{"routed_scale": 1.5, "balance_bias": false, "groups_per_token": 4, "init_std_router": 0.00971, "lr_router": 0.0016, "vocab_size": 2048, "norm": "rmsnorm", "norm_eps": 1e-05, "optimizer": "muon", "batch_tokens": 65536, "steps": 8799}
Below are experts of layer 6 (counted from 0) of a mixture-of-experts language model. Rows are named router (the router's row for the expert), gate (a neuron's input weights, with its number), up (a neuron's input weights, with its number), down (a neuron's output weights, with its number) and show model dimensions 0-191. Each number is 128 + 32 x the weight over its row's rms, rounded and kept within 0 to 255.
Before each expert's rows: a language model's description of what the expert responds to; "gets" lists some tokens that make up at least twice as much of what it gets as of all text. This comes from a sample of Wikipedia text that the model never trained on. Tokens count by the router's weight.

# expert 21
Table and field separators
gets: " |", "|", ":", ";", " –", "-"
router [100 122 118  86 108 124 157 119 135 139 126 112 173 165 212  87 110 187 144 168 116 157 145 132 133 152  94 130  94 116 114 144 201 149 182 136 174 160 112 111 151 108 149  90  83 132 185 135 110 135 128  92 117 160 147  92 106 153 142 161 148  74  99 133 135 134 126 154 107 131 103  83 134  98  62 125 120  80 166 134 110 121 131  99 151 146 136 118 159  71 175  92 139 141 203 170  64 168  71 116 164  83 151  97 152 126 133 165 122 128 121 116 180 120 142  81 153 103 116 157 137 174 175 140  96 138  61 113 175 120 136 179  80 110 121 146 125 112 109  87  85 168 152 131  88  89 169  90  87 100 115 129 100 110 145 184 134 178 195  91  84 119  79 113 176 162 162  92  92 117  88 183 122 109 122 161  63  79 108  58  89  97 159 118 148 161 123  93 112 117 107 113]
gate3 [195  92 154 108 189 175 119  76 116 113 175 118 100 197 169 172 119 165 130 109 120  98  94 154 146  83  80  97 119 120  81 108 162 175 146 150 127 126 156 126 155 123 112 103 106 127 109 100 129  96  90 105 149 180 124 146 162 115 112 149  97 110 210 167 135 103 132 106 142  94 141 111 109 108  89 136  88 122 137 104 163  70 136 143 174 154 167 163 158 171 149 138 170 137  97 178 124 160 148 129  73 138 181  77  76 103 120 171 136 110 120 141 166 226 116 130 147 184  86 147 148  35 132 148 104 142 139  91 167 146 152  85 106 113 160 144 145 132 109  47 156 138  89 149 132 130 158 105  93 116  90 166 133 120 145  93 150 128 101 138 151 150 163 204  94 120 102 112 110 133 128 134 167 136 150 109 129 140 125 181 161 116 127 140 118 163 111 173 164 167 181 213]
up3 [ 99 112 143 142 175 124 143 172 145 151 123  92 155  93  89 124 140 121  93 192 145 138 124  54 136 137 153 150  81 183 167 153 152 149 109 131 106 150  90 114 133 169 122 146 160 115 197  71 119  91  87 124  96  86  87 151 120 102 173 142 173 153  75 135 125 135  64 105 157 136 127 144 110  96 137 119 203 105 122 135 123 127 132 111  99 179  76 143 138 119 195 170 113  78 144  96  92 132 124 129 153  98  77  89 143 121  98  90 181 120 148  88 154 118 132 161  51 118 181 112  72 149 132 160 120 165 176 112 129 136 130 124  96 120 118 145 111 162 140 140  53  95 153  96  72 134  74 148 159 222 122  83 110 176 104 171  91 199 129  93 147 126 113 102 164 199 125  93 159 139  96 148 109  97 112 151 174 127  93  88 122 123 157 118 137 109 123 172 176 105 111 102]
down3 [145 131 137 104  73 146 115 104 120  85 198 104 155 163 148 146 132 105 155 120 133 132 122 115 118  96 104  51  93 192 158 160  98 150  88  98 135 128 161 168 172 174 112 119 133 120 107  99 135 113  86 106 152 124 105 137  52 107 191 145 150 161 117 120 134  98 181 142 136  78  59 128 183  70 110 100  99 104 124  88 132 138 121 129  91 158 104  92 106 174  71  95 107 193 148 125 141 147 127 153 217  72 123 126 158 122  93 125 110  85 122 156 138 153 103 162 136 161 107 133 109  74 146 152 163 108 135 154 100 159 145 103  89 189 152 107  99 106  97  85 138  85  60 107 136 115  76  68 172 183 132 170  68 151  86 140 152 128 174 142 136 177 150 115 139 114  60 162 116  93  90 113 143  88  88 176 123 124 130  89 140 147 161  92 166 164  99 143 166 139 129 108]

# expert 40
Month names and middles
gets: " s", "op", "ap", "ip", "art", " April"
router [209 113  93 107 152  64 116 139 154 102 124 111 135  93 121 119 165 127 132 168 143  99 135  97 172 128  81 138 154 140 157 188  58  89 152 149  57 120 121 172 115  99  98  80 111  79 150 144 152 139 119 105  71 133 173 161 109 104 147 115 102  98 152 111 169 147 102 121 134 105  93 147 116 147 180 123 165 110 114 198 138 130 107 142  91 150 102 156 136 111 155 144 125 143  91 171 101 153 114 107 161 145 134 159 150 144  75 191 159 119 124 175  79 142 155 136 137 141 143 112  81 109 119 185  96  80  76 158  77 140 204 190  91  84 160 166  96 147 204 118 112 101 165 133 112 142  85 100  91 130 137 155 134 174 148  52  96 135 154 135 166 161 113 115 145 152 129 166 127 150 146 157  57 104 111  97 166 140  86 141 114  98 109 100 145 186  68 122  80 168  78 127]
gate0 [ 88 148 127 158 168 108 106 114 153 146 151 117 110 187 138 117 176 152 117 150 185 157  84  80 119 110 146  91 158 136 163 129 112  63 146  98 114 135 135 163  97 126 136 160 102 148 140 177 124 124 146  55  31 141 141 163 129 143  96 132 136 134 146 130 111 145 125 122  55 100 135 150  97 129 114 102  86 178 136  88 204 134 135 137 206 139 156  80 186  94 106 106 114 185  83 136 157 124 121 120 157 146 213 146 218 115 152  53 191 179 107 150  67 177 152 113 131 124 148 196 131 122 184 159  70 130 132 136 163 125  75 156  86 122 174 137 146 129 105 102  87  86  90 136 113  96 142  99 154 102 138 153 112 172 121 120 138 134 110 153 130 106 125 165  86 145 122  98 174 142 131 142 168 122 119  99  94 119 125 135 127 143 162 132 148 133 130 174 151 188 168  81]
up0 [ 93 100 114 163 122  74 132  99  70 117 186  56 151  94 119  93 194 150 122 106 192  93 142  95 137  99 146 143 147 156 149 117 126 133 149 117 116 120 121 118 155 154 103 114 108 166 115 115 129 104 132 118  66 138 124 153 176 123 133 138 101 150 157  41  70 102 127 113 143  80 111 151 134 115  88  59  82 130 120  74 149 123 150 108 160  72 128 109 166 118  50 142 196  69 112 188 131 172  68 121 106 119 110 155  79  97  88  60 143 108 113 144  76 227 138  94  97 137 161 139 133 134 167 145  77  96 162 124 150 119  71 168 126 216 123 117 113 112  94  92 124  88 136 172 107 124 149  85 134  71 113  98 127 119 133 133 149 136  99 121  85 192 144 115 147 169 104 133 162  96  96 171 144 140 126 150  94 133 110 143 115 106 103 141 127 111 139 170 172 134 119 133]
down0 [192 126 169 106 113 122 160 170  78 100 161 159 140 180 103 110 118 173 121 114 181 102  83 204 114 109 139  85 116 159  75 142 145 187 127 153 148  94 109 177 185 119 107  68 146 198 106 142 138 117 116  86  94 124 104 207 122 154 150  99 161 135 113 169 145  72 160 175 175 116 144 154 156  98 125  86 122 153  99 174 153 104 130 105 117 109 131 157  69 121 159 136 148  85 136 110 108 115 106  88 125 150 145 102 182 160  97 115  60 155 151 189 105 134 108 153 194 175 126 126 121 142  73 153 125  95 133 133 142  97  77 144  94 137  94 163 124  88 140 101 127 145 111  91 127 143  78 130 166 146 182 159 134 139 117  94 123 146 130  57 122  93 160 181  64 145 154 123  71  87 169 140  86 136 153 127  77 138 146 105 105 150 113 169 146  80 149 108  89 120  95 173]

# expert 41
Digits in numbers
gets: "0", "1", "2", "3", "4", "5"
router [135 195 112  92 165 159 111 160 128 121 113 176 118 188 128 181 132 143 185 115 131  90  99 130 140 145 152 100 135  81  95 138 163 161  88 124 126 127 117 113  98 146 134 119  85 102 143 118 128 117 111 120  81 114 110 114 172  99  80 107 113 114 103 158 114 185  75 160 157 146 148 171 179 149 145 134  98  96 135 121 143 111 122 184 103 164 132  91 127 128 159 131 163 163 175 108 150  94  98 194 166 120  63 107 134 136 159 161 112 129 105 134 106  79 101 178 148 167 165 135 194 110 153  92  89 116 172 145 134 119 129 113 153 142 110 138 171 171 111  94 147 198  85 180 143 135 135 112 152 151 167  86 131 159  51  92 107 107  51 142 189 143 131 145  93 101  68  59 164  94  74 100 109  70 187 172 144 112 115 109 116 111 106 167 209 137 142 179 146 168 153 135]
gate0 [ 72 121  76  84 132 116 140 168  97 127 162 128  62 137  34  96 116 117 166 183 137 110 104 109 177 138  87  92 100  82 123 115 136 121 141 186 134 128 172 120 118 169  96 139 141 116  99 101 184 169 106  99 111 156  64 151 135 102 139 118 116 102 176 109 179  99  71 119 123  97 127 130 159  86  29 150 134  93 106 120  99 134 174 144  94 142 172  64 117 123 145  69 162 122 155 126 105 151 156 144  81 137 108 147 121 158 169 169 148  86 166 153 122 149 128 105 170 153 149 118 194 156 100 105 137 151 136 134 136 114 111  99  78 104 136 155  90  98 114 104 141 122  98 122 119 172  98  84 167 102 111 118 107 135  52 172 118 154 107  91 192 132 130  79 138 154 138 132 169 133 130 112  91 178 102 161 170 111 150 106 164 120 110  93 164 110 230 114 140 154  76 109]
up0 [119 111 131  97 122 134 133 137  45 192 129 132 114  77  97 156  90 128 156 108 115 122 168  83 113 135 140 119  94 104 190 105 105 132 105 115 100 106 118 136 154 147 198 128 121 129 106 136 146  62 132 160 111 127 156 136 129 184 123 192  97 144 111  71 130  88 132  94 100 101 118 154 175 145 152  63 124 163 178 117  75  96  78 135 100 136 138 131 124  88 129 144 182  91 145 150 133 106 117  65 149 110  81 132 105 186  77 122 143 114 157 127 153 145 162 125 143 154 112 124 136 165 113 131  99 140 190 157 185 195 113 110 111  81 176 158 130 118 183 122 158 167 188  57 170 131  73 107 117 127  92 134 122  91  97 190 123 114 113 126 120 124  65 146  85 126 123 143  90  63 106  93  76 143  97  51 154 126 187 120 106 167 159 147 161 160 128 168 116  78 162 167]
down0 [179  96 132 115 202  74 141  62 111 104 128 157 165 188 138  96 158 102 123  88 121 171  40 161  65 169 122 103 132 129 161 133  84 166 122 137  57 130 145 149 148 184  89 128 125  84 118  73 158 180 148 140 126 126  89 105 167 112 154 138  95 152 155 191 111 107 184 176 111 129 106 116 126 123 120 129 145 184 150  98 108 164 167 157 128 159 167 115 143 102 109 148 119 150 125 150 141 160 107  78 136 158 156 126  83 124 172 126  86  77 110 133 151  79 141  84 143 169  73 126 149 154 170 217 148  88 112  93  93 118 132  91  84  67 121 162 124 144 122 133 155 154 112 158 146 139 175 106 173 158 122 125 117 103 116  79 120  84 131 150 119 145 139 157 171 137 171  99  97 114 200 163 153 110 161  99 137 122  82 103 148 131  64 133 181 104 166 122  80 119 108 130]

# expert 42
Verb suffixes -ing, -it
gets: "ing", "it", "ac", "ate", "ating", "ated"
router [105 119 155 198 164 103  75 115 207 121 117 110  65 102 169 130 188 136 136 117  99  83 116 113 133  72 116 142 137 151  98  68 123 120 189 133 148 122 134 139 165 127 175  64 118 122 136 117  98 166  93 186 153 168 137  62 148 118 146 160 141 123 105 106 146 140 125 141 131 152  67 134 153 103  58 128 129 139  74 125  97  94 131 160 187 144 111 165 101 137 178  99 170 133  94 153 165  93 140  62 129 142 110  84 101  93 129 112 106 104 130 153 105 100 116 130 100 181 169  58 137  96 112 118 135 126  64 117 112 175 128 111 147 177 128  94 130 182 118 135 102  43  84 128  92 149 168  85  88 139 174 109  83 181 148 102 147 146  98 147  74 172 154 183 109 139 145 109 151 114 141 135 141 105 132 126 197 164 147 142  93 126 109 134 118 120 157 103 153  64 117 187]
gate1 [172 156 198 118 158 137 115 179 166 120 167 110  82 121  96 183 135 134 124 111 155 128  70 122  53 117 114  95 133  49 133 155 152 113 152 148 141 104  96 123 128 126 196 103 115  90 147 150 137 141 132  95 150  82 144 160 151  83 128 149 123 151 112 114 153  53 158 131  80  76 185  84 127 147  98 139  99 162 119 167 160  84 160 127 134  94 194  96  84 109  53 154 121  92 154 130 120 125 151 189 151  98 137 188 150 130 158 149 100 127 172 142 124 118 153 140 186  57  80 141 100  97 178 116 159 149 113  44 160 141 119 124 120 133  77 127  95 169 136 131 114  30 125 123 112 110 133 157 128 118 177 113 138 153 147 102  81 121  95 126 162 136  74 104 105 122 117 108 150 117 122 151 174 108  96 102 137 107 135 138 169 183 134 126  91  40 161  97 130 110 144 111]
up1 [ 55 180  34 138 124 130 139 127 117 108 131 124 182 161 139 105 175  69 101 168 162 109 152 111 198 150 152 189 128 134 163 165 187  40 160 127 130 142 129 117 154 141 120 105  99 113 166 165 155  78  88 103 110 169 141 153 115 117 114  77 117  93 144 201 139 125 143 173 153 119 116  95 144 138 145 163 158 100 140 153  88 137  81 117 117 111 122  96 106  88 112 120 101  88 117  89 137 170 153  86 111 186  78  79 135 144  99 108 134 120 154  46 146  86 110 192 175 119 110 170 139  98 129 116 121 105 131 113  99 155  75 143  89 139 121 159 160 170 118 134 158 139 155 121 105 106 106 147  87 124 122 121 124 175 136 123 126  99 112  75 116 108 166 147 108 136 164 148 167 133 129 123  74 163 184 138 120 140 141 168 177  91 145  74  94 108  61 117 209  89  92 143]
down1 [110 122  51 112 102 127  31 123 148 117 119 114  98  96 157 183 119 172 107  98 113 145 126 139 156 108  79 143 105 106 110 148 157 186  87 106 109 175 140 124 111 151 168 218 108 140 146  99 104 159 139 105 150 107  93 124  92 149 193 191 105 178 145 150 161  85 129  99  68 111 163 119 146 100 113 132  92 152 136 151 110 172 112 101 200 213 100 116 164  93 158 197 151 101 123 177 150 140 135 168 156 113 168 150 143 166 146 108 131 168  90 123 112  99 146 136 147 113 141 124 125 106  87 130 112 139  69 155 159 138 126 107 179 131 148 101 109 163 170 141  90 144 115 100 166  92 169 138  95 114 167 154  93  75 122 117 109 133 120  74 163 140 164  85 188 187 111 114 176 156 115  67 145 143 139 150 124 149 118 115 108 195 180  92 126  88 130 196 121 136 143 128]